config = dict(
    num_hidden_layers=9,
    hidden_act='swiglu',
    max_steps=3484,
)
Below are experts of layer 6 (counted from 0) of a mixture-of-experts language model. Rows are named router (the router's row for the expert), gate (a neuron's input weights, with its number), up (a neuron's input weights, with its number) and show model dimensions 192-383. Each number is 500 + 40 x the weight over its row's rms, rounded and kept within 0 to 999. Numbers have three digits each.
After each expert's rows: a language model's description of what the expert responds to. This comes from a sample of Wikipedia text that the model never trained on.

# expert 9
router:535511535472501496520552514502492618541494486499489483540523543536464504542452507532426536475531480473515578516495526471519495498493512492560442440515562475489552467458483580500489544507572537586440504462496474547442438433534475524502558484447489475498567497430478568475462488549526512550480486488487468474444533515496511497495483484541546474613534474449449564467558624502511546499528480501530509508503414514573518486486568525503449544523527411467507493514439424551456460509476456479494535512532459463465475557528541531477476540541557492521459549438489517497551440455481534517
gate0:530542539528397558526512463487404489480514472511484555555511587497470506490516502519432565442549482485488549497452490564547600439491487456499520515486481497448484475445495526499532457493518545501490468490473479530557477552507482497494466504458482507494481553445488505534481487463486469536468451499490455505521493481534479525471490501526531497510576557521514558437504499522549490545605505490441540505468501528507493517588617493391465555424520449447526568467482488520497481528543487547564512497496481519520500497517494587477565465543487500461540554493556365487537526450429400494
up0:455541470510535528501502438507452499445513554529454554497558471520447500496481481534525490449508458555482477500411453531454578410456496594445506510547452489486451522485455477484590454510533539490443540518474513445467492526505484473524548461451497448548486536455551427484488520504526481520475504548586497501486514471416485611464469459512489432494515578527499511500539484462538428511569507533528559420512478494528510512558574485446484459485532504484395530481465539561543501535395465495495558461472414517518388527496491551509515507507529523473517505503528448452502511493505582510
Inner syllables and accented letters of South Slavic, Turkish, Arabic, Hebrew and Japanese names, such as ć, ā, ud in Yasuda, an in İstanbul.

# expert 3
router:529483429483546477480428536462554488508495480427531464468526549522461441532463484492479516557537469538460463477520494490443340409492530463515552442516508513512536543474576523459527502540457525544452485523508487507480526557430550550450469538509535571506533491510527432538574448572530410519481597568479510464457456550542521519537503524549508517424477530485532495552561536515427497439560467469534497468500532455521492492473565526502536557516533532479561585537431561445482495544486482567465462477491462507499546549424475453469532481552499470548498520427499479468498484495527458452
gate1:561453518453535493535486562515492555491527523497503390503520533513477508560471472510504576415458501456521492583566594465503513540482482492537521536507442523500497499457469577530488529459549593436477521612479509479496504500518442505428558497513546493497591417488491519499484474550519544467500488545484502505531500562441511513475473442444448508539527532506536573497480519531532466496498500576493444501543463479506472548490420477473538509475424456489539482474495493502528469481471535429503520450500498445443482409526525473531535502475487462457581416483468528484517485566493480515
up1:484543485567509445513542462524470496505528513528517513513526409481497461485533491482544487518548519522517465465453481533469506489511456529510456460464532556520515531572527489450504438489479528494487488424474589584518531423551534460544520459497479477505533525536477515517454510431468514517485483490541486487469488474531463496608509484546508455490466567541499431527440439496548491541495557507552483560477540517469471469526487472486482476539506550527491507532572465578521529582537464511457475492516517528573448516520499535432446465397501540483482468534433436507472457466499585502
Determiners like the, his, their, this and ordinals like first, second, same after prepositions; also hyphens inside compounds like north-northeast.

# expert 43
router:543552479514449505439535465487465454443528544516479500544594469540493459513567523519419472513451534490433473466469507554440508460561417463536425474511484530466535536386502574550511488563519537509475427462535525503488556473487437515445524464492576497473488491543565579508453487520487551449480454519548487518441522514489520483567431426473485439443517537562476535484591626477576486504519448483554519445548523493456505486514517478469471533458528485502532519554573511491487524522532481422414469429511498517538498519458545424485473545423425483539541478481547512475546526515488480457
gate0:490491467547469410463514480511548534441481536550505538455474493566524533523508615447502526522508470505468541534464487448488494524459496572441512463528505477494513457504505468446478477470553499450560513470503418507405489494523500570463544413463461457491545460501543496478500474504499515517522437517484467529507548538499509477484491519419491555507511547537414516502445469470529458515476467472520544452444498507514479551498430510429528497436523427471512460390544486460512548499552521463439496474505575504505592486533552555394496509461474507520478476528585469507530558498508479512
up0:506517544425441471531557512519503529530509493466417500487481555574543469533488500492501522525484547433490508504528509481559506528545541454501566366526437492538450442475517476551489501457501503547515520464540445479409482500492513498488585586515500521481504390480504446469390485501548503456507530512549470520552495485438454561453465509491487529452530488497410544531531500566502446539516478529558507514552460411533501495408523493574441548570486428513533377496493500443511462530526551508525458480486423473479454457374500545509454469451455538484510507518535501532491560573444486501
Final suffix pieces before punctuation or headings, like s, es, tion, ties, ing, and last digits of years such as 1999.

# expert 6
router:502531450543394514536522399520446532540468491485496501501493583514570459511547426498530411419539481437484540506499549441535538572526546506459464491486472548527487517497515423460488537440521525481500505566504461497431460529514464538518480433452474447498482513595486388454493471492522560544461598515491494446594500565495504506475534509530534507526587455474534419509518460515429497498472459533531483498505495460539557465423546471526507479488459587485499468500585586573486507528512532583484528536473473441477547446531546477573541566465539515531474490534456548478478500526515564521
gate0:565464441423478539530518459476525505497452499472526486501504525501530487555452538501446435512501494524514470484534453506502532558483522521500440498546549572515537412560562531503531501447488436509571563559509397454519441528511571505555487540462479481532485504515496508487509460548512497469482490511519562490514503543503517522473489515453516540508495463546449522532518551435448473536439490434509528527498482459518489438470525518611585500482446439526495466504525523509526574487514427536481552470521471561550541507515478500548544470561569495580501519511526468506485515515458466441
up0:564530530457474445501506517529451499475470525479500558453510461492441502495532500498488495525461489496567549489532502532509442575479465583471444474474495548523522521557530454403524500533454476554545479550487439480549476493452573494489497554502415505616541489525464489494413415488592498522508538538531519482518437483457516419501531553547437518422501506554413456505471561526464483431456462489486477508526531521516450435511504524488549395489501493553578477513517585546490493480515505561515469513494459537566423512559569443470540515535492493580523546510540525498418497397443447510
Indefinite articles, numerals and Romance articles before a noun, such as a, an, two, la, un, della, often in titles.

# expert 36
router:539478529456456470471539532491555504478470561505460548480473492469486476537470557547351504520496503532459516490440478578527443474542466540469476516462496471548558485369418511458534518530565537480489505422538533502559453499481478536434519552472519492500486542471513607550439501581526462553476518458483417497515563538507463528475463473551470457444491466509515494547505583472510513447577533536562527499493586546511483510525436525464491481470502494607551542509453475460535504477516448484486512486501500595465449456445524549493512446518530555497503508463554517457546508451482526495
gate0:571447469571511503573511517480540454525441517541561451456566531502593557488517490482470535479479403494569584551499474522471559454522463550481504449466505481527477492480424460489476509511491461437524499501504525501481547502445483510584563499483456543515483401475500562491428571560483424497502585577478514493513428517510466465459424495482519505496488422502577488589469493507548549540476469473482585450483560438503516566494547535527480553493472516448524460556464436498509493498580493473521495436497533512495520469426477503508527513427428528490519474449484525522510496521542409504
up0:452489537505486500445471461480518502477534513482495492531434533458447486548509483462471517537476506577461476478415533482461537502446498377484485473460489482515544490500678506501534462495483480539502545495517436465448464493516497543448411516559545496454506502502532444517526501470485530401450503495555501518524474477546457503497588524570488556453502535509483507545555502532483490482510489519555473524551490496536526463518471468535522474535465577501469570574466563533539540550410540552559547454526468498496477553461475567478507455559518500551498509530493529466536477474377487432
Middle fragments inside longer words, often single consonants or affixes, such as scri-mm-age, Gloucest-ersh-ire, begrud-g-ingly, social-ite.

# expert 27
router:484470501470460528453582569493489471483517522512526436485490478422447491465458506521348491525479550438481523554542541481506435497446478448539495516469463565451503449550555571491515438465448444518543480478503497513564585487459457571500440553507460480422507549484502566483458481508483515446537498529532504544503551496509515449467414474517508514416505425462463498514545577474503540441503488558469482484490536473538472443528528483470567493528494534470583534541521511490520518489459506485509504465489500406483475445532537509507547513561477440554476454427491475489533492501502450435
gate0:626512493516504522502458445513488495499513462436499469531552493483624490521563478494572535470526436494506457496505437515531514492514483448498495547444540503527490512442520443582560496547431505515484416497431530481484477481510549491419571460442550458478488508502474478528452576556480576488515556546464526412552519465460539496543558567556483523510493503528483504543548555518481509533489525488501500462459508527479488445565474494525457500523521474414549442453493593508500497514559459510514451489455488509488480495467525491537463459476433535507513476497482475549521463490526509548
up0:406485542488487487533525560481528561409459516449451486495423490517423482548477523472518486517546474476529505459547508473496445560496455468497560517574528544538435445529491534466468520507523552490480533505456466495484462534466498545534458566516453551481458479527530472470545445452421431507479418505497506508406487483484489550490512473438509488522440454550639486508478478450482498463508494506442465486539488480505478534487554500478547491448487520520473510512468399543436478495473544475434544476560533492491437485551533509492504545461542543444464533539513497554447513548522478484
Middle pieces of Latinate words after prefixes like re, con, pre, such as int-u-itive, ad-ver-tising; also day numbers in dates.

# expert 46
router:468491544504496469567529543489398484544553475431502479460512486435484531483587488475458491476517518481484504521495495489520535541489491535496464517557469489467503488527503447556454539487547438425561637487484545487514468502519441511503506528530463482446482461456473437456416498474469518495487564520520531525517460541498466444523621528461452456588531515567532470442468475529474551624446536489499547494506531521452504511575498489522571473456490530513438481459509505543492487480503537460521470514520437490463535474536471480490507499506557458535503415496496557498440434514497577517
gate0:432494498618507478480450513443526448510423598446507535525547475468413490530542564552496577482430474489459481518471516525546472500525481477514502497526565524460544489509498502431513517501433536483536524527440496521472506536504519450522510520455576506472492517475487552531557489521516551465563501518447500503485574471442511555529492522513497537522556442510476535481526528477435462529488546416528471501475584479476451566498538474470537451533557445544543517527535483488534478477558510565490518415461509424554506451519474561448503492490531494498515488421489466486482550488485482512
up0:524486438457567461496544441450537480506477365426452590491440509522539469536471332483415508520505517464527521447465530506460462508548526497533483529479516534475557524533580482465522480499514509574494543500443461538474440488422513537499466488544500528518485569468452550522501482502545498425450445537519488493597475454556507566544474524467533516504509524461503529518505488552485508463383482570470487506426535504463501571535435493505513503464447510455491538499482495486463564468477473522490409473490512541528436519527504496449509511484430523480448466456440528494453512497522510510
Fragments inside Latin species, genus and family names in taxoboxes, such as L-or-icariidae, d-or-rigoensis, Flor, Mor, -ae.

# expert 22
router:499494553520587485510459490494491452478504516460558458455490529502533478517508586513557510546449450385516529532484543529461513514496529486500481508550542533571470472508496499489489491501395465540474533451494517497527486578449540451473557414484534523509518513434550445475511466490441460426575473522521569495509421487546484499517485467440486465498426442545464476472511500417514518509496436528521508556501531501539566421555481485497512533449415520500463499528491466495501500602601501467553361530556522505506575587504520534523502514425482504471561441557475515519480489494546424495
gate1:489479464545451525413572521474485479530463484547488407552509523491556455507497453504495433466555442510439439378501555491547516457388355518504506483497484449447502455573503473503501437484536516516521497529473497492463606460565428501515529508435518511485511452489500557496501530591515465526481482535561472442471448511392523462559479525542448524479566471488516464434522531522539444495553528559461468475484547477550504494542543474551519464469541538492545422477531512485523502479472516422510485524498476473547471472485497454534513493496490579393545552505555502514506483495434525502
up1:470533467574511514505484438483534389529546568510463474532517510468495538529481514573503403468536454505476480494489464424501542454463529511532517450475495488489440514416569480420448515479465432539546487562467535522478534517486490454541496490598452430487470462507489502577506568526580515484487519488490488510565501506519446464480548609498498556482521414522530476397460555522494481444442547489414482519563489549511480464494504513526470454462500587504478444498532421441473545520470486458522516526482510516488488493482506518484442507469462545446492522478498490505488489453537540506
Clause-joining words and subject pronouns, mainly and, also to, which, that, but, who, he, she.

# expert 45
router:500507570536483452560461489470509538559586420531515498486474465512553512459476520453531547445505494524533486509492487490516471568472547549535441562521508483510552453512519578539503544501492525461468510487420522464538528472493536484542509511523476514490569423466466573470470554471540512478478471529437541477454544514516510571488482480482497556567516514493457476477453474469455502529438574424485530483514567508430470487521543466480495491487558511587519497482433581413530484455438524460507528491545469444443416500502522488461407514423520514479467469527547548549465538508539481474
gate0:440541540458459464543462403468540457452435527520524484534536471551520513515536439408470575457489515525550570509493431532568513432505549485495483496516567401506526502514516509446447485549474534437547484506516420460609573554483565529486473485479520456507570402522511429483532490473503472512510504535517507503504540495448561518501458430512510576520400485408459521451476501515457518580501532567537480525548513450508484503512520472461543480481506494493533461471589443528532561464489438511434423530490464514487479508495526561505474523514509461546543466448449521488535496520495448488
up0:456439534545482528503456513514495483543543498572473538479589434529498544434475525516560441517513470492429528495555518416484477525516547484438498499439497533517527482481459462470548527447506539569461467524503522593458583464490560458456535452440556463521512495488481497573490461447489499598510461480506502549474472499528491529568461532502473483506507484546480567512504459522448490469435495541487519497433488558517486500490427486460471491489526539513497506495360534504514474536480509531478509559498504462497517536472486449470469525482494471431495488534580546549465480495499637420
Name beginnings and cell separators in sports rosters and results tables, such as Riv, Jon, Jr, Rev Racing, Mc.

# expert 38
router:546561498536439454474534509494504467550508446468479458543492543489521462502489444446525486503457523468433484470444467466470545427449492459504486448461495559521496415552496506544561436492520492445533453527483572534519525432518510494439524538472585466514568446411505501441468530482517547469502459583486555484447573496471502506563517460500506522520416474514505480489518517496455525573489492496574447508499454417540482568471543487509514523540513464449523495522531510470468494527532548543493511496555447528466480494461440526490469466504454548440446443522573445432523487546494516518
gate1:493525460492544516504569573487487435465381521520545566475465584458533496489561501470492504529463473485495515470430491466452525493434525524536455466477549534567505447512510478545584548450476500531454476506560428524467478495440573449520418429538563544538510529387525525512471508498519475439549510464506504494492485475481438531526519501521481558546498484475492509514515513529482554532508548444553506456480500499462507547399568538515528539498495482565475488543479542532476545541458482487476407514538520473533490520553466493432517468556480481525524493447467578467515458437489517493
up1:450511503494522486491499440526543550492492471457569493451469450522599469511510528468462512556499458550523540486443569550479529536509518539500447549539469517450514536425463535551511485549486540571396501450449505478448471525546521490474496497539560523504613476506473519445391494469525519521546516483534563442559537466519523522507512479499473537517517520513508494404487518601522491505464516483556471451480451548466617487512505482602464529465514547504459553478503531481464563411482518506536493478558582546492450515515488501530465527487530478529500457493442573521496504522495474491
Discourse and time connectives at clause starts, such as However, After, While, Although, Since, plus commas and -ly adverbs.

# expert 33
router:526525416499503489467543505438490489465473505470470429508494441441532429549511503469529510505530459551577476489463429485556554493437530492565489514493544539537513478470451474497552529527444480482578429546479454474498483536517478432489499523469489507518523474472521473463491540522518498514547489538521465494572534498573475479571408456554514494498533477523516470484456581481525449541527479447511517513520525552530510486459460491506446494509472492507587461552541525480526522494495426499563486520408535521511465487434543594462538536468467554474417477442530521500542530445494511488
gate0:542497451524524462509531521527515514490489566454585574518519575455474478461467553523465487496547506472461513482415475522490439462483470470497502563518483517566480478453553502534457581421529497559487488446562500459533480428497506517511483492501584499467512514493511507475562500454467512557437556527502451443457500471562522468471501535500486522461419467509528503487505515523507545503470501540497458487523495521491492494558464546477478488499503499473492591468416474448525490536477541491497537533438494525510520510462463473418457520643557523545483527464472490517396545609541446478
up0:542459495471489529462456476495489511548506517487458457520409484609494573557585451528524481465483501551480498590529606509467518545444488571501473531446562449539470549581467503575579465492508484448518540496509494432526473580432471466525518512508518533503504537472497484527521481573451565533514472493472506470501544616551562533498448529490486437560493466534542572486505467513515460494486472422522435476512504487478529511485573504518427512460495594458447511540512466465501494500416512418476461517521509484459518468503481554536458432519514485436531414518489561480523520530508438517
Commas, dashes and linking words after a noun that lead into lists or clauses: including, with, between, of, by.